Weights of a small mixture-of-experts language model, trained from scratch on English Wikipedia: 16 experts in each of 4 layers.
Below are experts of layer 3 (counted from 0) of a mixture-of-experts language model. Rows are named up (a neuron's input weights, with its number) and show model dimensions 0-191. Each number is 50 + 10 x the weight over its row's rms, rounded and kept within 0 to 99.
Before each expert's rows: "mostly gets" lists some tokens that are sent to it at least half of the time. This comes from a sample of Wikipedia text that the model never trained on.

# expert 11
mostly gets: " ", " —;", "   ", "/a", " Yes", " tick"
up9:42 60 45 63 42 45 50 46 52 53 55 62 58 62 37 53 44 33 48 38 52 52 44 49 46 52 49 58 43 63 46 50 68 58 44 59 47 50 37 35 51 48 47 48 47 47 50 37 75 54 65 51 51 57 39 65 50 21 64 39 38 39 50 52 47 44 41 49 49 54 70 54 54 34 45 51 50 42 57 40 50 57 50 45 56 35 65 64 62 50 38 45 43 66 72 40 49 35 56 45 53 45 38 55 40 64 40 41 35 54 60 50 24 58 70 53 54 51 53 62 72 53 45 33 59 63 51 41 61 49 43 47 55 56 54 52 50 37 28 53 50 45 68 66 60 47 57 53 52 66 52 54 45 52 56 19 34 50 32 62 43 43 44 48 61 51 61 75 49 53 38 58 45 63 50 54 37 62 37 51 41 56 58 51 47 45 68 43 37 46 35 53
up10:34 77 50 59 40 52 49 36 50 43 64 42 40 52 41 60 41 42 42 68 49 66 46 46 31 52 51 43 56 57 57 53 64 59 35 49 51 46 43 45 53 45 52 43 55 46 48 71 34 80 59 46 43 42 54 52 51 80 43 52 46 30 50 49 49 63 51 55 64 55 45 52 46 49 58 53 39 62 47 52 56 51 62 48 50 36 53 46 47 56 56 55 46 37 43 46 58 47 38 55 46 40 49 42 46 48 39 59 51 54 50 63 44 74 42 51 67 54 61 65 54 53 51 59 55 44 59 34 41 55 66 45 50 64 38 50 38 37 44 53 53 49 54 56 46 69 59 38 47 46 42 27 46 40 51 69 52 40 39 44 29 73 44 34 40 48 77 43 51 67 69 49 32 55 52 60 46 52 53 28 45 47 55 52 28 48 44 65 44 50 44 52

# expert 15
mostly gets: " &", " or", " and", " And", " Bor", " Ny"
up11:65 37 52 50 43 41 38 36 52 46 83 61 56 42 53 45 52 52 39 42 44 62 54 62 44 31 51 64 49 49 53 55 36 49 46 59 55 34 45 48 53 63 46 50 24 37 50 64 40 48 56 42 56 49 52 29 53 38 50 33 59 39 62 53 40 38 35 72 55 58 67 61 64 46 56 56 63 46 53 56 36 47 58 56 51 59 70 34 48 60 28 38 55 66 38 47 60 37 51 51 35 41 48 43 39 53 34 50 57 41 50 61 46 58 56 48 50 45 46 42 43 37 41 49 52 67 62 48 67 68 48 38 50 60 59 85 54 43 70 41 52 54 33 41 52 52 49 66 60 53 47 52 44 50 42 38 52 50 59 44 59 45 54 52 38 45 65 56 51 63 45 55 52 49 49 56 30 44 46 60 40 50 52 38 50 42 60 67 38 56 50 49
up12:46 60 58 45 79 61 43 55 43 56 44 42 56 52 39 57 60 64 48 45 34 64 52 46 58 50 46 57 73 51 49 52 47 64 40 36 40 47 43 55 45 75 51 48 69 51 42 52 45 52 40 54 41 44 36 51 60 46 61 44 45 47 50 68 53 55 53 46 55 56 65 53 31 39 47 44 36 60 64 37 59 51 56 30 40 50 45 59 47 48 33 34 55 34 62 56 60 50 44 78 45 57 41 53 46 37 56 49 50 51 49 57 49 45 56 54 39 59 49 37 58 41 52 36 44 41 52 56 62 51 37 49 67 48 39 50 40 61 51 44 54 43 50 43 34 49 47 49 36 61 40 55 51 41 60 49 55 39 45 54 57 41 57 56 60 55 44 57 51 47 40 50 50 31 67 50 63 55 51 36 60 58 38 39 66 37 88 49 26 71 52 28

# expert 14
mostly gets: " La", "1", "2", "6", "″W", " de"
up14:33 45 66 43 56 72 56 49 51 53 54 39 48 46 54 47 52 50 60 51 55 59 49 68 42 38 56 25 67 55 54 35 36 35 56 61 57 41 54 52 50 35 49 28 50 51 56 67 48 46 46 57 46 48 45 42 51 76 48 31 54 58 41 19 46 58 57 50 36 58 39 51 50 34 49 49 46 44 52 45 32 46 46 43 53 72 32 33 44 58 57 49 53 26 51 62 57 44 53 67 52 40 36 47 51 50 32 54 62 39 59 51 55 48 51 38 38 49 76 59 49 49 50 48 39 55 52 47 53 51 58 35 47 45 63 46 70 51 77 52 61 60 45 37 32 50 42 56 48 56 61 51 55 69 42 52 45 44 43 37 53 50 42 78 50 49 48 53 51 63 49 62 48 49 50 65 49 50 49 40 50 50 54 49 61 51 37 74 52 52 60 50
up15:41 50 51 50 50 57 47 54 32 55 56 38 49 55 67 62 23 55 45 57 42 48 40 64 47 66 26 55 52 46 51 44 48 44 68 36 65 50 38 36 45 50 55 44 48 47 60 43 45 51 42 53 43 55 52 38 42 56 50 58 32 57 51 44 38 22 42 50 53 44 64 55 65 52 52 52 34 49 39 62 44 46 48 54 53 57 56 51 52 54 55 70 39 50 47 45 56 34 53 70 49 28 54 57 59 49 20 47 43 52 63 50 49 41 39 54 57 55 34 54 68 66 59 63 51 62 45 49 66 69 63 45 53 65 43 70 44 57 27 49 50 46 65 39 50 48 49 59 45 47 62 51 56 40 53 33 35 56 55 34 43 39 69 55 57 40 41 36 52 49 42 79 36 42 66 51 53 53 54 42 58 59 55 50 66 46 54 58 51 38 52 42

# expert 12
mostly gets: "-", ".", "000", " .", "00", "\"."
up1:58 59 50 63 55 57 50 52 74 50 51 71 54 43 54 53 49 51 44 60 32 59 59 39 60 42 52 47 37 34 52 45 52 45 49 41 58 35 28 61 54 38 42 65 37 52 46 51 50 49 51 61 50 65 51 63 39 43 35 40 41 44 42 54 59 46 36 34 75 45 56 60 40 49 48 52 56 55 57 59 52 48 58 71 57 63 52 49 39 41 33 47 48 59 45 35 37 32 51 43 43 34 47 60 37 58 49 48 54 42 69 51 43 40 60 58 46 36 51 67 52 48 46 44 38 54 41 50 61 61 57 50 45 32 44 60 48 39 46 76 49 59 59 58 58 31 48 50 29 39 58 64 45 50 43 35 47 57 50 47 50 58 44 54 40 51 65 27 68 53 36 71 45 49 65 46 50 64 50 58 57 59 48 42 46 71 47 51 25 50 61 63
up2:29 51 50 29 51 40 43 47 51 33 42 69 53 59 52 65 52 54 52 54 62 53 50 52 54 48 69 54 50 52 44 61 31 50 30 46 45 51 57 62 46 53 48 55 58 43 71 56 44 48 54 52 66 47 47 59 41 54 48 52 50 62 57 56 47 48 54 29 48 54 29 46 43 34 42 45 64 34 56 26 49 70 46 47 59 54 60 42 53 69 45 43 45 54 41 49 62 38 63 44 56 27 31 63 51 56 27 42 67 40 58 47 31 59 52 60 35 40 39 49 62 51 53 45 59 56 55 56 57 55 49 60 36 51 57 45 53 45 48 55 42 55 41 49 51 47 52 48 64 53 52 67 47 57 55 36 48 45 55 49 51 54 48 51 58 31 36 55 56 66 45 49 55 70 63 42 33 54 37 49 49 47 43 69 39 40 41 44 77 32 50 79

# expert 13
mostly gets: "-in", " dis", "-c", " gen", " gl", " sh"
up1:53 34 38 69 43 53 55 58 57 48 65 43 45 39 53 58 30 42 51 54 67 43 29 57 50 38 38 44 60 64 47 50 42 41 29 36 60 56 22 60 52 56 34 42 60 75 53 51 61 55 57 39 54 38 52 52 53 62 45 64 56 57 55 66 55 37 50 56 46 56 64 56 58 63 51 55 53 50 49 49 45 39 54 43 29 54 57 55 44 59 61 52 48 45 57 52 53 52 61 29 53 42 66 39 54 40 61 51 50 61 57 68 47 42 66 63 44 59 66 41 48 44 30 46 50 52 51 46 46 52 52 39 44 50 59 46 51 53 55 37 56 60 45 31 51 54 39 50 50 35 84 48 34 53 50 42 51 52 58 50 41 41 46 30 61 59 43 60 52 37 41 49 61 63 53 20 53 42 50 39 46 57 34 52 50 46 72 47 40 60 52 47
up2:68 45 62 39 55 54 51 63 47 48 47 39 82 53 48 48 50 51 35 63 37 35 46 57 59 38 40 49 60 38 46 64 52 49 55 36 41 50 49 31 45 45 44 47 55 48 60 61 56 50 61 45 59 54 32 37 52 58 60 52 56 47 53 46 48 43 52 70 57 49 66 41 60 43 59 59 51 63 54 44 39 54 50 34 63 54 43 54 47 51 71 57 64 39 57 50 49 62 41 50 45 53 45 54 45 53 43 55 46 72 58 49 38 37 44 50 64 50 57 39 53 47 57 36 49 31 56 59 63 58 22 43 58 47 59 45 54 51 50 45 67 48 15 45 49 84 35 55 43 50 54 41 33 52 53 45 57 58 42 37 50 60 55 41 43 43 64 64 59 32 33 43 58 60 48 42 62 42 27 47 51 36 56 50 44 60 39 47 45 50 50 63

# expert 0
mostly gets: " was", " is", " were", " also", " first", " are"
up6:33 53 27 50 52 35 39 50 64 53 53 51 55 75 57 45 58 60 53 56 47 56 48 50 52 43 46 44 51 40 48 46 53 61 61 60 50 45 56 69 50 44 53 31 61 59 31 45 36 46 55 38 38 64 46 41 59 28 68 56 54 73 50 59 41 50 42 55 51 39 67 37 49 55 47 63 50 51 37 48 38 54 48 58 46 40 54 50 40 58 54 64 28 59 53 43 53 64 47 50 37 50 60 57 54 66 56 50 43 33 60 86 60 43 51 25 59 61 50 58 59 57 45 54 45 57 39 49 50 41 57 43 46 51 51 34 55 39 54 51 47 56 40 52 50 56 34 46 29 39 42 62 50 51 61 44 50 58 62 71 20 42 62 56 48 55 39 54 50 36 54 60 50 46 32 68 67 36 46 64 53 45 58 45 52 51 43 42 36 53 44 42
up7:43 53 36 39 52 41 41 63 48 50 65 37 52 55 43 34 53 51 51 50 44 66 48 76 43 60 64 50 46 67 56 39 71 59 59 45 60 42 41 47 35 47 53 55 56 42 59 44 56 45 60 37 27 41 46 69 45 39 18 45 64 54 54 57 47 62 43 46 41 63 50 50 59 45 54 33 52 63 24 49 49 63 54 39 67 49 59 44 61 62 36 48 61 38 40 56 53 50 43 53 60 50 46 52 51 56 33 52 56 61 46 33 63 50 45 64 57 45 51 33 58 56 53 46 62 33 43 50 34 52 47 41 53 50 48 59 55 58 54 58 46 43 50 45 55 49 68 56 43 41 55 43 43 51 47 38 51 48 52 62 44 50 28 44 38 46 32 55 72 41 39 46 55 66 51 24 66 57 55 47 61 49 60 45 52 56 36 40 65 57 74 54

# expert 10
mostly gets: " he", " He", " they", " she", " It", " John"
up2:49 42 15 27 60 45 49 51 68 39 60 40 42 60 55 42 49 51 57 40 46 52 56 50 33 69 47 48 77 71 49 61 55 51 63 52 63 41 48 51 54 71 60 46 30 51 55 32 63 60 41 55 51 56 41 51 48 54 52 65 34 51 43 59 60 42 48 49 46 46 40 47 33 49 39 51 65 47 31 59 49 73 54 46 50 44 68 55 69 48 53 32 50 44 56 40 39 51 56 57 52 51 47 52 55 53 51 56 46 54 50 51 31 54 38 58 49 54 52 50 58 53 62 52 51 55 50 37 65 53 56 43 63 59 54 44 40 52 35 40 40 37 47 26 41 40 40 56 56 49 66 61 50 40 49 53 55 51 41 49 74 60 49 52 36 69 63 49 46 56 38 43 49 67 44 47 49 58 47 59 65 25 26 42 47 53 38 49 52 55 56 37
up3:44 28 40 65 51 51 32 34 45 32 44 40 52 41 36 54 56 48 48 41 49 55 43 50 45 62 59 63 33 55 64 40 45 62 40 63 42 54 32 62 56 48 65 47 46 67 54 40 58 32 42 37 55 65 56 62 67 56 47 48 52 58 67 62 53 47 42 65 50 54 51 42 43 61 39 38 41 69 44 51 29 43 53 51 58 49 59 53 51 42 48 46 44 67 38 41 46 65 60 36 48 31 40 60 41 65 48 38 45 59 39 43 52 53 65 51 47 65 51 49 51 36 56 59 55 49 36 56 51 69 39 39 34 57 56 55 44 53 45 59 81 43 53 57 58 54 48 36 42 44 38 51 48 45 40 41 44 49 55 49 32 55 52 28 64 57 48 38 71 49 51 58 57 65 52 40 51 61 41 41 50 56 57 74 53 52 51 49 43 53 64 68

# expert 3
mostly gets: " |", "ová", "ov", "án", "h", " v"
up17:59 51 49 69 63 47 53 47 64 50 52 51 29 47 55 51 60 58 54 58 30 57 48 46 59 54 52 57 49 35 38 54 68 53 53 42 40 44 56 43 53 48 77 63 65 43 50 40 58 49 50 42 51 31 54 41 50 50 57 72 45 61 56 38 48 58 68 55 60 42 64 57 47 43 50 48 57 26 47 53 41 36 55 41 52 50 60 35 52 53 35 68 37 67 50 51 39 52 47 43 37 41 40 44 52 54 48 38 51 49 58 44 52 52 38 52 68 66 62 42 63 32 45 31 50 63 34 46 40 50 30 49 38 44 56 29 51 59 58 62 61 48 32 50 41 55 67 50 49 46 49 43 47 36 60 44 56 51 39 49 36 68 66 34 39 54 55 67 54 52 52 46 49 49 50 39 38 58 45 50 87 38 40 52 50 34 48 60 51 67 45 55
up18:36 58 51 55 49 58 44 68 61 54 56 49 51 35 32 49 47 45 50 48 55 59 46 52 41 38 50 59 61 53 61 35 49 42 54 51 32 50 51 43 55 61 54 71 40 55 50 45 65 36 48 31 34 50 42 51 55 32 49 35 64 46 48 50 51 49 52 53 43 49 45 42 24 60 52 55 54 27 45 57 52 48 51 51 28 58 56 53 62 37 43 56 50 52 54 50 53 75 64 55 56 41 52 65 22 38 51 47 65 64 58 46 76 43 55 55 45 54 46 18 47 41 54 52 60 42 48 45 50 50 45 48 52 42 57 57 60 68 50 50 49 55 52 35 35 78 63 49 51 52 35 44 56 54 45 43 39 40 34 71 51 43 53 55 55 60 43 36 56 50 39 46 54 67 50 78 43 49 43 46 59 49 48 47 55 64 60 57 30 49 60 61

# expert 5
mostly gets: " the", " his", " The", "202", "201", "The"
up11:45 62 50 52 48 39 54 33 52 50 66 55 47 57 32 43 69 40 35 49 55 13 33 50 46 40 59 47 63 52 49 47 44 45 41 50 50 40 44 55 48 50 56 48 61 46 80 52 63 68 47 44 58 48 42 37 50 57 58 41 54 48 48 50 51 38 45 52 40 39 51 56 64 49 53 42 65 45 33 50 59 62 24 44 49 70 58 34 66 60 46 29 52 34 57 50 62 49 37 46 52 73 48 51 50 57 62 71 45 45 28 47 47 50 53 53 25 58 49 40 62 53 35 62 34 58 54 32 45 44 55 51 49 45 56 35 40 45 62 51 49 64 46 36 63 48 55 54 52 52 74 55 38 54 64 51 60 49 56 51 51 30 57 39 49 52 52 45 51 57 39 40 62 62 51 45 46 51 56 57 62 59 44 42 63 47 67 51 49 45 59 58
up12:39 41 46 69 44 59 52 50 48 54 48 47 56 50 50 48 74 49 50 39 54 51 35 38 48 64 40 40 46 44 51 54 40 43 49 47 59 79 50 46 49 67 48 50 21 56 53 57 42 49 45 46 43 38 65 49 53 44 49 38 42 39 56 38 45 44 42 58 55 60 47 52 69 51 55 42 37 46 67 51 63 49 56 62 60 64 53 54 50 48 63 49 57 54 60 34 43 55 32 45 46 19 67 31 63 67 51 59 39 62 57 35 48 72 49 35 63 46 53 40 48 51 56 48 43 57 47 52 56 45 46 53 55 57 47 45 54 34 54 43 34 55 34 40 43 50 52 43 38 39 65 50 36 53 42 53 65 43 20 66 61 55 44 39 60 49 55 42 46 77 60 47 52 77 36 57 44 50 55 63 54 53 50 49 56 50 56 31 53 67 49 45

# expert 9
mostly gets: " Cup", " Total", " Championship", " List", " Country", " football"
up1:54 50 51 51 44 51 57 41 79 52 71 65 42 54 57 54 41 45 56 50 60 44 51 49 57 43 50 57 26 51 49 83 35 69 47 51 54 34 66 75 51 43 48 48 52 54 54 41 38 48 56 56 42 52 52 54 46 36 50 42 36 47 64 28 35 47 44 51 48 53 59 46 56 62 48 34 30 49 47 50 48 49 52 38 55 53 52 59 64 35 52 47 50 56 53 50 45 41 50 43 50 63 58 74 42 47 48 56 45 77 45 75 47 64 38 42 72 49 30 52 49 44 37 45 54 41 42 50 45 53 50 39 55 48 43 50 48 55 40 58 50 66 51 53 63 60 52 35 37 47 27 53 66 32 48 46 42 52 50 40 42 24 45 63 36 58 58 49 44 53 50 45 66 52 46 61 41 41 45 64 53 39 45 43 64 50 63 40 59 62 49 49
up2:48 51 66 62 52 61 69 60 56 55 60 57 52 52 50 47 55 49 49 38 62 52 52 47 42 41 47 57 42 49 50 39 57 66 42 53 54 48 53 51 51 42 67 42 45 52 68 50 40 57 69 47 59 65 36 31 40 46 47 51 36 49 45 51 38 60 40 69 46 52 41 57 45 64 64 44 42 44 28 75 40 49 45 72 50 46 69 48 30 56 34 64 51 47 36 54 39 32 47 40 47 48 56 57 47 37 45 58 43 51 47 57 47 56 47 76 62 42 45 58 55 64 50 46 54 60 51 54 43 41 41 56 48 44 61 46 39 46 51 51 42 59 59 52 46 32 67 51 35 64 56 70 38 38 47 58 47 37 58 48 50 28 40 56 23 46 72 66 50 54 50 46 50 41 49 11 37 50 66 51 43 42 48 49 51 52 57 52 44 50 48 60

# expert 6
mostly gets: "\n", " \"", ")\n", "C", "A", "S"
up9:59 50 44 62 34 49 50 60 50 50 48 50 31 41 48 58 53 37 41 51 64 57 48 47 43 62 41 66 36 52 32 44 48 52 50 46 60 31 41 43 52 49 72 72 37 45 56 41 64 58 45 40 39 50 54 55 38 50 43 40 39 58 54 51 41 54 55 43 53 55 61 42 55 67 52 51 42 42 58 30 38 47 53 50 62 57 55 47 45 56 56 45 54 60 43 51 33 45 55 44 38 25 44 51 45 59 34 47 39 65 57 81 35 56 49 57 53 48 55 61 38 62 61 70 48 49 40 59 59 49 58 47 77 49 62 76 57 31 51 56 51 44 49 51 58 52 45 36 55 20 44 49 53 62 58 50 49 45 52 35 50 45 60 26 51 30 61 52 49 63 70 52 58 50 52 51 52 40 43 63 48 62 41 61 47 51 32 55 51 61 53 38
up10:49 56 66 48 72 61 51 47 52 32 35 66 50 38 50 50 52 31 56 51 48 54 46 44 58 68 50 59 44 62 45 61 56 63 43 54 51 56 50 56 39 59 58 50 55 37 53 67 44 56 53 43 65 53 45 51 32 51 30 48 52 48 57 44 35 40 36 59 65 22 62 46 39 55 61 43 54 27 37 50 65 60 46 58 62 41 41 38 37 51 65 65 44 60 47 47 49 41 58 59 55 46 42 52 54 44 44 47 34 42 47 69 46 61 33 66 51 56 53 45 39 60 51 25 45 46 49 51 38 46 47 49 74 49 41 66 40 42 35 43 50 56 47 50 44 41 62 50 49 54 59 43 66 40 49 70 45 56 28 64 67 52 44 55 43 53 60 61 46 34 48 46 38 48 45 35 48 58 42 62 49 57 40 64 48 45 33 66 73 50 50 49

# expert 2
mostly gets: "),", "\",", ",", ".,", " but", "\""
up16:47 70 64 61 60 58 51 53 54 58 56 52 50 50 46 57 77 47 46 57 59 51 36 36 47 39 53 76 56 44 49 51 53 45 41 61 54 56 45 33 63 58 49 45 50 53 47 53 36 61 50 40 49 46 45 34 48 51 58 50 46 55 38 72 51 53 34 28 54 55 37 59 51 47 68 24 34 54 55 39 66 49 62 48 52 60 53 48 57 63 36 49 59 49 54 52 36 45 58 45 53 61 45 58 51 49 20 43 46 71 39 57 64 54 42 68 35 41 50 51 55 49 51 42 63 66 54 39 50 55 50 52 46 52 66 40 25 47 40 53 56 52 47 46 49 58 79 50 36 53 55 47 45 46 65 45 40 45 46 64 65 32 52 34 57 60 45 46 46 44 36 51 64 39 40 46 41 58 44 40 39 47 48 67 37 71 47 44 30 50 41 45
up17:50 63 44 22 54 63 33 50 62 45 51 43 39 48 42 41 43 59 52 44 41 51 58 30 40 58 58 51 60 34 56 47 60 43 52 63 51 47 50 33 51 60 54 46 46 48 43 58 46 50 45 48 55 54 51 49 46 60 37 45 43 33 76 55 44 49 61 49 37 53 51 50 51 68 69 46 50 34 60 67 54 62 53 39 50 62 54 37 51 64 57 52 33 52 34 57 55 28 61 48 50 44 56 61 71 63 62 36 39 40 39 63 49 41 53 61 44 50 46 55 60 61 51 54 57 26 51 65 53 40 41 52 50 50 51 56 53 48 40 53 50 66 49 50 77 52 50 54 43 48 41 69 25 45 43 51 46 52 37 43 54 43 44 67 74 38 57 55 64 72 45 56 23 53 44 51 50 55 62 50 41 51 46 32 31 50 55 42 49 42 50 53